Below are experts of layer 3 (counted from 0) of a mixture-of-experts language model. Rows are named router (the router's row for the expert), gate (a neuron's input weights, with its number), up (a neuron's input weights, with its number), down (a neuron's output weights, with its number) and show model dimensions 0-191. Each number is 500 + 50 x the weight over its row's rms, rounded and kept within 0 to 999. Numbers have three digits each.
Before each expert's rows: a language model's description of what the expert responds to; "mostly gets" lists some tokens that are sent to it at least half of the time. This comes from a sample of Wikipedia text that the model never trained on.

# expert 38
It responds to: Prepositions and conjunctions
mostly gets: " when", " where", " with", " using", " because", " if"
router:484615463609493481498544442616480609586512441464530543485544486480489502468480541468432508452477532465563485450477527500508551540527477494411450503519453466560511486533522566578475523513393574520577487554425467499535500462447550430562548477439460469559524534430542514464492521464481484514525529448529523568485596493408548593465459578423444447491543543509436496434551548411561508465449565444630526463507522557464458536510396593525473477537463565475576494481447486469505501404442455504569496506492577507476482522565409571541543446542539512481560599496379577532550533409456498476
gate1:486462577533468488580535514420485450545610534477576544500505542468432460415453508426540464430492522539598480476550516473455551545514572484530502481574520508486566505559474404498532451531506506509514479413463524492515473543531544477475520534634411559408531530530467501364500568539527529474478489621562512537565610615429482483515434378453587586532537546410591584476475511562418541470534492458530529488458511516454497466558580533530480462512433491499512520498448411510439535513505480494523540447433419411452552411619446554524507484490563539469478497534558490467488510486469505518
up1:527507595429513515502456445471505421463593559527563570543491576492441530473632382478540420493498492538578376463481526459487537516459553556445486531528508507503589427525466450551490400573482518495484530481437509474503478493535557557466610516576453510446471545456459522479527523547547528445490486472574596485497479516583467504462471545499501521511406461502465572534484519551525426504586473484477475571455437435454418470469491392577477477588476515449535450548406533539457478484553437530472539568396505464414466500485468439558463498397508577490543487507519483611373463433459507498
down1:448492583566458561505481501578482501480578446589594445574519497428471453511504526509559536542471474517573449626559466456555584546419411460553455626455486541552523465509506530494480563524500549503496563510468518545586445507493581459508477470457433508473521540551510602528446578507483540520463454680544592443494484431510546575435370411453511407448516522494495571571502564578517571475561512516590523413491419476563512530478498437530500475487465508479444446443459443503521509539424436469481479539479496481465523473439496486580432479463494532492555457496467501543520557482539553562
gate2:580554466569545474427591475617419531476346500502514504489450450497515520516503442502495575570483482509441476486562450518417558530421537571466525504482479457469436483397556548524447563558550450551456572491564482467585484486612439575535597590445548484514491486501551472478537500518484498418482570484524520461563526486453532478460503519586570545570449491592434647520543580591531517497464488457444478451530528513532441457454548495522625518498472493574518525500423490563618383547577476517421432459448469476521477522486496471478477473493465526497490437490459524518522490469514456568
up2:482504507449456524450534495469447414446517470543485410606552427510495511531464496546484552411517573568541549455492556519606522544423512484578434543447501516588552458545496522459504526514437509508582395458512509486521371567520463447459415462570537456501511566526514479502390488544385456498456554565510479482515488577487462432392471518428554496452561524476470445431502554547437570429549494524497499546430534483453405481573555476518380435500498437507448535538470495558556463528515458589591500479508513425447504485384553499552509540512520437526412465506581525458479490493417514416
down2:567546457515484533590596533504536508496546424477583467523480533534479527596460433502439508458449482515495525382511445508476542455523575530440514476430483462519496556555524465445488445430433520549602520504432528415465491519508517512448501479538403572623577508448390568503472433480350449611555398461489516537453406562562483570506490512439391456496487469480522436499482491502552457455501470464562531535498467478486496463482498393501474569448522469468517494555463653592518529485503486555490525468518451482560497473462546542546504545433526534535439453546562507482484360449467472469
gate3:433493589451543419555601516511490522490449531525460465547476524493589504558417452412428471410508483640497483453529469536537399516458356487495490501534561540424537456513459552440583491508457557434495429566473457461485419478570518402521457516435546509441511486540500475455567517448538409476558453559429401616558544535519613499462344400519471435519461490521480418484491426521433524462479445426526487489522469484517497493546493459445468464545566521531583498563499435454558514517502518477529484553517491513505462494531491502526447489534514489512478573550551448472543529441526394555
up3:438451596439456460472473452406508422477511510468457470535555484517595534545531550543464574499507483514532531449558592489491538454526441524461428521566500477529426455526515522457507486457404467427496468474471492512421549466541534508472406493490483475428372495455543571493541413436540489514524502575518530516540584499478528460500422450537471519562411449473540564540460544411525424454582567560435506447515590486543489528495535539454487523538494431530500585507441568521534588501533519477545544554486486662552452488521503495568473532439508437457435578558473415517508431381557356514
down3:528666480655508454494484454521474535442576450482530427505488501483552466491537451459534507539483540551486475544403470499484547560428544501409495461559526439550532512588552528542496385555630488495581491505539528468524581439451516493498532439441530463478459443521485452520473547537415413496529479394502537616507461579471494544511471482502482533543461421464534481460496568434478567531491499517583487604543525491493510458534520533438526441525486556494519458484400472415486542535501444531568452399416442433504487453486373475461507466439499511573454427455391460547515498505492426468
gate4:464421455518483457504525489457500512586490516539470519434481492567559563499521506529600456499510549459451488584493484469556531555404467558573507551474371496376520549416512545516585599535446427482500546481549539490510540457557494573505474524509536488495468445573434480469485569546618537471514455542531506564537427479482468433456462562525495418583451563629534575526580533428540513501531492627511508503526580553452527489596544455491479583401496550552505487583439542501540433465500410521464476506497553492533493524509492452488553537534465566623475586539554506548485555406562492469
up4:537500512513524491430485527470544542476472478591566462508461556519475496520473524455479505548500471449426479591513592502455510566416546552505466608545454475396381562487509480537584545513451550430492541526559476494485460468604598517508535503471514527495501499544499492456469572537536462500527387557571510491457508588423527441461455539467490488565425621524581428518498556466491478551482366642563419514494502507557490490549492521552480526456556588497439515493529554479509472552480523441447547533509503477533531424447508553517550504514542477631571575583574489467511624517595446439
down4:521518438565526540493475512581532538561509455562461541448525600387461523368536547517455562499498498466417434524474497563511466564463519443508439509655437449500465457480464519492562551396526497504472576542463534472411589511430484551497570454595502486545493557469423485546406609557558424502507493522571438500392425433492468465562468539514487521452450610519591495476457477462464577518437514514452493497421515444562539605496444519461522410506551483505490563447456544445486508426483525494483578457436503520523460519481571525563509529585463513523504460564487556549505554462482567539
gate5:471463405537462515490480491400520556550498480485501352479524504486505504458545580530537571524463453501486518485501446475454463518528511505463425555471471502438501497616499475518518520447492381568443476497465521396528518535514531485593484392480483493548449474570513544473529516509481456492448540518553457571480480597568556448542423580451533456542519503545455472504529574493582563582474558434550573389560592522428474453589568480455395415457533467495460566472516487529532478485469475559508471385597468505552530434378502542519407489550478521483499517496495517371502544513548388464
up5:579464496539537501384505559620484452454498500550551516531504491475498476567467495441482517579496510540427479501446566599575513466491547510585509540429461463502509478418569437574536448574487511424453562479568448498477528434481403559508492634506596606374462550489583452478467488441491479586487523502496512482520394505528460571491576470486504494412471568525527572570452447520429525418543470498457450483442486539495496535519417536455504524551538477485575419512523549501509495497414421560499447601527538512428429474557534430429618517508504577478535466476516462558502504564532533469
down5:467487495465458584502443498538489523565491522528493533442540511521543440546507477497548502410526425546584568553390576502565524598542559563500581432472527500463542546519515582454498535483541532449427628453457471580497529503437415504419568476411580559515490439597549437444486581486491635444518508489486501425535543511457498488424523472485506544563489590522532518460556631569498529558513423505506520450541470546506492483534463500452565601404556481456490469436534531448542517549448442506416494489497589517485366453465568456554524498488520483423544481486505549522450557561550543523
gate6:486543536475436612507502429536546585557535529495494479470455462524483498404506484478467493552445498416431453428488577537418593468460464585467456515550425477361491500484524572441550531459516565503504559522491504460541402553607493474545555531493472509492488499529526421491516537552419470454478417456503514473380433537550475487557542458518530479499360421511504527431481548481505436560428608434506434612507498526474519434485473435501538512449534494472498478451425519452560507469543464552519494506432422644512562557581458495485537477503464543512550518466548454553524526589495454621
up6:518505420498603427505517484454594465496512472564383432549554558526478516432472375484459445472525553564543496513492502454468494471450523462569508467442499606487406435483537462506558452491500481465500478577606491434575527539621471478457460512537568498512504551569502477532485506450544505540411601508459403553455568542520570468534381392524438572552535498469541572513504467495501560525444501534540557461532478509451458515432530507459535435458486579486516534465485587486593448485471430573547573505464424544502375515533499498481520491523498476553425511516580478526536501467596437609
down6:550462550376513520471441503464489505480494504456475531553587543492446465436520461501455638452489544483479456532540501494484531449450522524538537531603431492517525456485468515484559601459572500535520557479547491531451369490498486491507499506557404420439535484534505474382473463495620548483438475540570476473507483425473399426449523510450517536437615440520510431460483544410562512537512469535448429547536449525507487359511535442496480538489504437490494492473475515656506487438461518481475431546486536598534571407488561521546450462440531581427456525521459552562419473516558556569
gate7:504506526600519528552529500614386548528510542544537508455467490479581512515510490470630504465517480487462513468528437522412492425464468528476484460564488458423471515490474449457472547461515486605464520517462460527481518414459559477545591570342403510539498516471468500573592511503613535502519486458503431516494503523463505570568650573447604445422427430508517613525486535527513474492416449500561554496540516464577526576437455492560579497457561563471523505472458487455535499478532432476454433495487464508522464536586442478465450438480434473462540576482425472552452452577476431524
up7:579601449567590460560603425564394555527506499395542585476519526549499549571482475505629599523509460538496492527462509499516490486461496516545458530401476422642456476525505479511505482518518469574494565593522491385534440523468542502525452539482477434544509537555484546507474575443503484445498466519461450425537568584506452546514471567537561432417513435593486537533574568501522549443515496460492562426455537459578461510543521538516535524557515482505601481524536536517553439528538426558519498537475593498469474621432492459498428443473465541437521517461437521539470482540421435444
down7:482467634634460536530499510516418483559508532535499510526540492545522581471510564511552432409520479412419539478551419570446513531476396454459504541432456494471513527465459503450568504576565522477537445549548391562520572538507508542543558606450469512529401469530518447483537405501584517547532547528511477456545533462467420485492596525433497582481562436538420597422512470407494471457526521528502481494501553489558481538449505532530578493479469545498423604486542408498538512487495542496459445580529515461511534374537450489456483420518476519438561563464422436532432510567443536481

# expert 46
It responds to: Participles and verb endings
mostly gets: " used", " known", " built", " based", " served", " announced"
router:549530437511436544479523465558416594562523486580548561477527474449500429495496507451408522480445486505563528562445535509552479483563558462467450549515455446568478428517443524615433524541345476510517577444461488473554506509454590442516495462455502569595463453451598496532460563441475470458486484500539565519548588501447654477465489583505398448520536521541442536477530500481537485439454495459548506510479554598429513551582535512519467482464476562490459574413461545481523451436485472428572491466465547455431542505471466484561514446470523443463473572455428505566534498371456583510
gate1:524456515568515464498492502535419466490495567492597477395516464468493437494570434468444450505450449546497466433398451490573435527569516453462417508448406511533455475505473514457397476483474527562489471412477468505530494524505584525509433477480523507584464524513409449504440523463500576485474547557452491448483409467497617396516450524441430546548537520472481526511498423562495481444414436441533561454363626541575475542571441485564473520389473463573488451423530432459454531492585505496537539576535510434493523502407508553482564557475547472488418479445497481513565526579428486526
up1:523488510547565504509439528572419436470486524508559517427556537414471486512478468486510559591469495530416399442465488435573447506548547486449400591555404460457542553566467489524409437451524462529525550433407458473548493440468525517596502368546437474540473556531464494483475420435491550541492506551593480386486346524542518465556535517415512503572514598571482526543545456504508514481501523460453613500428561471474443554563472502563487516509479509508476517451467495491488456473565524563581464608525456441426541560444496490467521499471587467460508550540438483589486470546507538493
down1:432439588525446567503491472532487460487522467515540549480498586490369462557493519434487462485448394579486449516506470525585454500487415528481554480477547543489450587489546555496486501485545434530483585500507482493473470582516562565550571487522528393608538507439481582471558624473549497493565491449532572473506507545551581549522466480514581529532507585528581521474508462558511561465511412550421448483424447444496510596457549499588521438437413535465481437489499494481433515492502520451597577483550438457461549502492531473459544525495454467475414488449566514536444512691509499441
gate2:513567477480511481571546480644487542409539495430537524518495472542517471508540514567435418475536476545557486451447466534556478545582444537447377449615460499545414480460511464599437506513467474548494442488436436515501531439479475444542439567527478517465496511540574550474449526443489484497566493523461460586488493537455456540457445548541534484437586564491559491534496408571513546617638504471550546502461508611543519520476491466491478526574460457534507491540572480552500566507561562445349498557459562554444481582524502390485416584474538492495457521522522498497470507428463572565
up2:441640564490535445548578466451475494435529472506536453526482485493518581513466528459568408452524466522521475507423519449457506573471552487434477476445477567446436557470453512531604503477474522549510538499515470483506442537474564476508472416510487488436556496562464486578554449499565442479466446404430547560478474511509525533453552486529547622511578506478467363469501495518452483475403429515431475600559507395464567426428502523522545472507389422464544536496469552543366552530507498435478470484512468382472475502425498524466464467519571455510416437399518509408457488477509465403
down2:531516514565521443552428477560602525546519529450605526517450516567498496456540598494458556457552530607384498507527550512488534375472520568504538435542490457478511439437511516474541554470539568434416497547425549455487519502595599502448546466456461532552508520456431405519507389524462401477559490541557519437515520480556583497450508468514580477492405462502523406543424510485454482586498565530534429507526530572564524443490475451567487457502576550493487525503496560469503404515474502567485448393499540519519499598479519427410490427587530524504464481541547513624425489519504536497
gate3:385485524553393449461489449497443467528480476518424454477483445536467510439497484559517474572495499563427579541359552495543522488533522616457475585508518504462441563504494550548466523456402518479475433541485512534463544513550466546492506453472512469441458456598446485463502481541457488578520449471519506505540476468475469522452532529453428479448443441450491624488497533449582494517451556596449387607575480452534432560597532443464461492446559496503456527477605513557541549412451492530542607535413504472507541467417459419460567470507494524613494444534504567453509479501616466496
up3:540393475431516522511454480518488507479521518480474498465579586390462554588483473505497488467543473428511390476561478507421560551530459519587415539507538514439522434534583506452517500475489479566510548551569544452538427498504476399492496483553470596568504578438413446557480494442596547487461607485514521435431489525472446501525520480510545572500557525568410425485428478492481451561594454419474533451414553490529537467430534540488515519543493472412583446583398471474454490450599488472427412465549526445541486558548480491490496580598528510439478530464447503508601515542524568536
down3:503480596484523545495425493523502570455446575472523585545545496566523543531470487525508526420393468465605502488558496523484476667458453516511567520493556518515490460492507495438497629489557493523537543504525536437493538477515535470530553442503539574562565556480457502504518363486499514403557569476512443434416555505592457440572507415496576507488506488510400473379563563467516457558495506476529543422423498521463507541414421408522472583456529520496488447532390483437507487556544530548548420548515482452504481454501478572415448464535465441428529438443467470519441535465445560543
gate4:479530570591523519494557466564573562438541545487400490406493575454580481459538549478535494476451428469563471504548492422441517497468482466489483527547538524433470545448510450513555552578569490530510610511541460542494429547493589547582507522573528417467455448508531418448482388578460598437542422419521490565532480530507549554550513437491519500498532500534571562487501486466418365607509459534475458466499513480546432469481417469415535449520419480500515569482455479559452555488479507605497528462432397519468514416535528397523468488539549582543547550488536481523554519596479534540
up4:467367448533460542434581503541456611568528468417471440433535527519552490517528492600490459453533538515473391540376543435484456502517458463457497488466499419561604498498537453489486422469490509506541514473388531578419576462529501453453511475466519467516462503510471429512478453546539528501615572528442473505496561545382483513469488439501494544594456622542477523505577483430516433565510431383556489482445575421466456518511480440482517419448462551453550501520536472470449528455470474597559553479496630495483500548438518575535493489543471498454474524452423512471493544517419456478
down4:515526448496485557508500428544448527592516490440469561533533483553492516518425573512481514492477498516554544401474493507482442447588484494497432492508522445511544403554519491535522526483478523417485454491489448540484531488486548420479501468419508489550445539472519499563377589341523517543559449503468537496526490514484436507412618563446519520433565538448470461502494455552593534510578561508558517633478537614495560570557532477485403545523604463514481514456490521464389475418483468465521506456592532481426468416549460587476535462520446449504465484438454422554511467344506500450
gate5:452475516500497432496480453523470549526504524483605399464588434514497454418404531487418505485591431498488503530490584491547507512538562520574474485489499519520440481559408523507523412556483565433552500468552464546449517532591509456474448444500459528480461451540465439482510515529491492471502563636423469500563505507411592416656557476444454506487392413536578542551515564459592524472520523507468514484555614557534435568594461481502528472461560564523491504519426526424532477442524417506528469508544463467455554438530546526525471522463493440478425520472458490553573500460549370553
up5:486510514549476463487517467560457491412572543487589450481599522528472490401419462503474494502534397550544470499548442489567538524536534506540453498496530551573423492556427440487516465479529503444510497476545506536291458440561462426519445437519524473491435438488462490501485505569527560418465592630499535505534541477470469488631601428462448437498406421541603481439591467525583538492581478510413441503474570496522473505563471518450552540512523492500458546487469574407577473566480479471459480543526484504416546506527575556521474534428530497442515523563497500504449458504500417480
down5:551529494476460539484524474524427490512508579552540441530501547498471472472505518452541482455532400555554460560501451530433529463427564495579446493578545464484439546507499436519529460481589538562506519507530571515425515549524555451490402593536466480491433404406440526487519556493573501405511552696469481508491506431436539430546561436528454446547457380483491476568542501485620483562565482408488505438525546505557454466543474531468606480529561522506529533493521525505514594500517394478536450477472448562465551548518577608410500515461543555412488538425509429533482452495523478487
gate6:518503475541521573488535384453540551499569529471598400432463507527496446528496522521497532435607525502559568409555472489478512504455506486480468521425608553563576506468488601421418563513499570479453484576536483512489510501482436516493577503555460620467565431441401461361453503429555494526496496519512475493573613572585517515531498533526528558509458465501511316497529507554475459440463529513519480541455473516539494492481513515559580509524476401419500520437464480509437554502509505492515512550508426458441434474566563537436436442528426581511446520487552490479500515474390543486
up6:477550562484436403484527460532561464446539535510498602596510539478496464575503517502432498504428529545487493487506414452514470506542474492471537431555534539567484522460384540452567552562507451542451472497511445448467503561594492450513429466449534497600429520504523455525510478468507506433501474644406480467491544409580538474473465467597410403525531541501564555426555495488449538529503540514464562483520490449567447423478572346547489531448442496467449541451402474526530501504508536403522496522462503480449471536525451518513446481468486508415557436466604513476482625424567558583
down6:522510527509372471473432512505528460482487579500418551556492518439549474553521481582484555440495495547554408506567426506536503497486468498527548453412473502486511377512411459455500524547500558558557547425502562544671548558429447514451532492494455541533528462518559496443454550438464573436428532574440491474507583539536495483520515501477510453491517452505541540461490606566440479498500467394428381461516501481519491531554546487456558524439484378464453477505395539450464569435457416454495511490461629475463491495493427479490521484470518559496546524464577553556468473512572601596
gate7:595519482591558514535557458607540470516435500482540450529542487529485484473550446594488492484549526505509509521477552464484463509530504433467358465497549430484433501475466514574560528467479493561536488507525498554440498473515532412498624545554578480571559571475489530499567536549556532588541416479611535523428464475583478499509493468497533461511497496472488506425540588528498450571457483445554478554613521423597477514506532479474489553442471566504576484497485484470512441508427482477517534501437475541415528479502611593451556535606555408502556550606552434453518416550365523552
up7:520495515538410621488562473544531496388519578458445521536435545502487515508483531461468416503493494551488427453548485427301509605408472492477405446539531513507492503551455447426567550526484511412508562484444548567501439432488459425522406506467470542530541515517460521510564607495484518481537455482486473463497509473484512461465482496467420520472507441482602423509399454490541496538504447432484505498554508515465457537514560412500480466549532564515483462511517504514528500607552540497526450536527544467430550555527570442570542460614573501562414450490445582450407596587505533470
down7:502474463500523457484494496441466484490401503435410570565506494560528493428500541527483557521422561541465564497422476578560521424453428450493549537449486468468570483595423546527506497512375532447571528538473455484522440489540544481471466460450423583520458551507592595547433516473494453537588557529445532535557476521483607517449539466453472430492530475479456431525488564443553452469539508669437488566511481617527412511540524455543501516558524506413498463402462456537491563473541397536499512453534491470550424424468498467492513433498472558531436481416533470494398425493572516443

# expert 30
It responds to: Function words before verbs
mostly gets: " would", " not", " can", " may", " well", " has"
router:491469420528515511510430621468538482599576496579493599588489552543513431513460481490497562477511506557524479461415525486478492569545467522471426549528595442528509488514554503518475448474609566497522525556584533463499494464500549484475575461462512525495563583529545609476448532459581456541500494545537440444419490428405366493450526548495523612449505517455462448441467545564495546492545486532544494574460505541552449495643473549513460494488475483575553462522425536480521541510498470451549534486581544484519574483557429609536420384474526592472462532571528566508488488439461500583
gate1:542532456562556466564513538548438574465475509492457510487465566559482543528517572418410490477428570419463483559485536534439514527542498540485476384424489487441493455519560513567547495508586563434507491508520478500469512501552438416427605467491520512528587558463570578494588498475539456488503435470426480511436521487486503558438525530538549428588558500586414429511508493475537548510446473446502531516535356480470496457574557458635473459519484527586465430401564440557562428458422535527471476505455441546381527461496473581521504423546448513480549480525403471545485537449551459543
up1:524415431469450383465476554562515570564475519426508553506442444422473526480471524494463530471485444504540511483409455509486497529517431469463606459513570414513476421574508576524453468431511445492473479431506575545470600542520460434458460465400449546539460493512522459475514611515405568541462530542506449571491542462458483482496482484481573515486486410477509476497557483396595459601446543495470548517464459522506416475461421469531523429503553583585504537489491449446463499414545384607544430459536494545411554463556499552460393545515490530475461539557498607542496519438494441513
down1:484415518429446480476381596403546479511488501584473544512483486459451501460556463440536540534555517482469434480464420502544488457463493531534500431565503489520578503499460480463473505385529534501448504502536499459569487451553450623454482503547560472515638513588476533506508525497483490498515495578464586484531486502536436461484493536491517410528506452349466561592466510537490502495571564463426484463459521526373507509540461575490450461514540531507510531544519494499592434619430540453458549526544474477545488477430536492429415490531481585453615483567480544413519418436524614412
gate2:432517473537530418568552492491526456482582496499526482467480505466495491521549599659460524549538398557502548411539540475383599539506447511532517526496521469481521449528478517605622482452413496512480540483509587561527497479568548492480504473458499468519554489548498504556474516559569432506529474509509543367497557583509497509441416556527475465546544501464524509476516546550573511603520510493539500498471465495496480459479567517535536437413523524446504494557583499488581539479545543450413451434484469377506547504474488383571486608567604535520418457482584509524459557550452520619
up2:523495508486525561462570494526415494540490501413536472517564587563511469369400542492453496457469476554536451509480430496474498574510514465452466478517495437462442501419566588449516579655594577557510554626543523427487539535485494477490512445428488511467581406476510517472454422473507490454366541478439458523465449435405523421370493492538435495455499569576492469528459540493553498451437474429462545449431481496495510510532456506459521512516537539527523407463475502523441478530448552566414484502448459602488515482454495553440492407451533492461471525531495431404532426526505549443
down2:510504532432541480431507494531489421490498458583382502639474399534480558585501455519441524484492461574472485532576529555590482485503454536427604522571581606514541452552452501604523468457452466488496464542484508551468602542538465503508470497528575456551512571486457481482583563486539514519542470537582531467488579463601559554518420549538521456573528504457502517558585425469506490467532521506482565542570527467436513462504613514447458507463420531487517607561454529509473525608552456475412619503513408515537498563487479448525516568505462540515578537406495474531548523571481543507
gate3:522450406558387466460448486570495507535550478396455480437480535486618396490465525501483490505490467441517581555452588464535461480556462451519464512401587629481487529503517522470453494488485489491409524587461523494558446557484435555484523505576556443438537616495484460457539471501529433498601516525511469434582393502566495508486434587579499412452458505522508446529468561511478576517529469482541498497559543541550435442579512470522465496476536498569565391533474436497580563504524545498447476387614423518441490480456460473488484448469513431474456462539567507532496544494461482601
up3:472425559565534425550542528479466473423431508457482454481445481633474497541566506533551576535440568571494465484536477551392484492540460586455523523550450404478510447528510447575551466511482453612489540464481455400496527549502483582430521519417435579506468389573549509468479481495491467486597577510489585541393583532453503529513521489405516538449427517439459532513495529462487448418518465515477437560440450544493558491538514507489489517444552450506517478438437532497482504549527528487559422589426582520392513554535556440435501489460554542599457449547390448502426538491532514485
down3:441555401539510513502510461556461627530502502547391541462491593462419371523472482509475536499484568440457549536588453398435479539577556580489508510528573509490418579494468461520475428436472422546415529519504505507384452512466451500508515558505562474526568436572552536495508541543518513432471454486485486550437521563533525434415476414519476432525528508541405547486414555571445497561495491449518408430489504511460467483552462560528482456430543431453446399483590495602548552449456529493538472515445481491536572472534503469521472487566546496501455489458505563427475456465580611478
gate4:445424524534439556464469479492441559467536511558524463511494563450468474528531373517467547486575484549419514457522401489387509534420600489477520463475477609447590504562426502524488541583561524536588553455538509509577524532537440503447515474519576423441468481448558512489415375530475454473325492504475495496437546561483566462519493496499531514551483583602556473470478496486482484470605502529488454484526430452497502417519526549499463457553542460535495504517463573575502462504364541585493535465485499517505497380489479548429503491515384450464538490436544434519408526516490495476
up4:510578496512507506445421484468542463449525467381418544531538530545496528458510465561578494454513528440414468611541456476582543561469535479446544527563494566537446446490474505507506496441481559573545468566440482508449572518507554586575514453419455480450474503529481540441530470450458514402488590435494409503496522443492488437458447456444472484576629555393625549525453533493501515501537509576559472421535552514537500502392597433495504502492457461461458516546545469536452579528537412489448444419461448472470529499393482448549552505485448433388454531541443477497428460552513475452
down4:578481553454450486374585549548534463537436453495436479492473488606419539520608598559606520460503451462468364554503574497537527527534417469489485557453447516501531518536523506423513546454523564532443453448521549482431537508478499510494416529556441536437543567493525486479517484530517500557530490498491570590432469499556454489500448554572432455558476501496378558600430521586500494495475500585458523462491489458542488395492553597596511441442519528534428557551474491526506485535458503483493549457547593451474489412567502537580420510370445481534442476484543463534479549455479464525
gate5:531516496506497571541408398555433553555470517602535544584495496589434545508487468486466462405444403496559546473485547494459602570474448525532478463554508640452503563472496482517478569508405473434472500491532449468581501504470536438524521471473477433485472524609535466453518521514356472530451526557574489410549475518564455442397580535452466430467452465401524543458452446585404531565479434501532486495482537500430503508473543470489493541463490414589495447584486461480444568467422512576532509489524452456522555488529520442470485517423446490513371499412483566547514506492501487488
up5:508430583538513476597556426445428455460567508399534519485561451462489552537527502519454424506483410501601612499421513538477415417484535561536500441464445460474562585482510391528511557533405523474603544463496470460483449434556444495572524486465555497474478491470478490451570490507503499529533423492474513472538578563571554546566495394470505558526556457460525464506491587437571467503538518558471565596540483488481558416437523519548561529476539491541525539582606469407468495416536497431521467497502465444541551460499514399466444498505382549478501533552500426492497471483611506439
down5:547441502463494545501513489535485552564582521520507515443462556482493463431507515486487506476502466485455561511588444478409530534480506621481469639494523484558466622533516490513553501411420435546548519450544504519463563450499557547457480472611503537444470401475555565463477540496500526458580458484483559472407490448591479468434577448589494513592477462612569474545458543463495533491503507545510426488459448413434451470505425511514575555585544553403505550528520497457461432480589591536551409502534394487544509534422539496445542511497524419524432477472524470468488506414464612546
gate6:493446426505487493545493505495446507383471468416428480625522495579448520523432490485485550560437447508466444466528490503544558483555584572516562514477404484453429502474469538578455536450512494493550512457524507433484503467620434540565557508491475425550506529479502473499447587425385501394525447528612539487416515488565516512536550440557526466457543510543432462414500477504461458484496556545446447567481495558494509383496461428477556534482480514460437481431477467548507509480545618488426399508523448555516572425570426483542538392443579476557457526487505471539456418428564540527
up6:564411511513393476440396529450496525458476527466556535488563534508514498405523548487400460441484473483453494528497497477569490559540498597518526509530444445479553571494517504509525497508500558424433505488519491483540516542475500470469540508518568461451502523560378512496487575549392468513476546531459458505570542467532364486529452526485553369415502478387637535489440544525443545509508447527426573465567554568527500545506370515550553508397488566590552461506535552394613473554467558572503519553524494588538534518504537560474483551490568517524444504461475541467535473581480428489
down6:554462412483511535505496494459514523479460503624465468545580481476510517481439506512513448473562472441456561554489623517443640483572516487450470549562570477580483474459433446465533454546497564473538510474546516449541515494486561466525470556476468428496423537432421519475562480511461492614445552520500510537530527541505505478520485562508403475464597467443471499418435475552459492464476517513486546574557493461437478531570473507467455591616510576485497524528508549557506513506479589584509534602544456419472486450542479548546557476595483550564511494447574534399551665425505549392
gate7:585512467526392454425522517544564618552525474424426469511418546521578377486440488487519538507494461636473529496524526540462497484578469470496502442485484562581451482499417549518526449552491542438466558451536610440530546492473506559465473561615503453543520467481477542466481539566517457544422503619513574558587488470435411482504463479503561508405615486467529440526617361577511599497517499447527544478503480555445528519517498560465480531369455482491534480512507494432473566577545529512514541548507561480470538506443514468445473421525513565489459519465471531550547493480475514480
up7:547547521458517580438467487444590575461411497582565479491403496512494575484438573512543478585534549577604572489524463548494511522460547484474442477490457483470459537528480490440452534528524475525534389502593532490526410525446527458557417422461582512491379512499545491442510538564412496446445535436514458577513421483473434463545581522463522532454477536555576459459555498490545456575596489561533556503523483529529634527432367537497439612464488518469418482531472528500459523503417420566541549493555439481486470542497525473502571432502511409482504534486537511450522506482583422486
down7:461469535462477463491481462446407466567507597490462491432468563568517616467542491494430584503567515599474395507382429547562623544636448477538541407497428430543505571546497522489543538543517487515475568467524420456493530490484442477481467490529513489552513613545492386492484448550502594492459447419542459394607489545472476492457529479539520502511513462515474505556567472567519431518562524511444538537532558576511485458533366539444433530489492496495506532571513434524482519439473602492545506488431537512561479485488498590461550539439537589485557558466545502498494434471444510522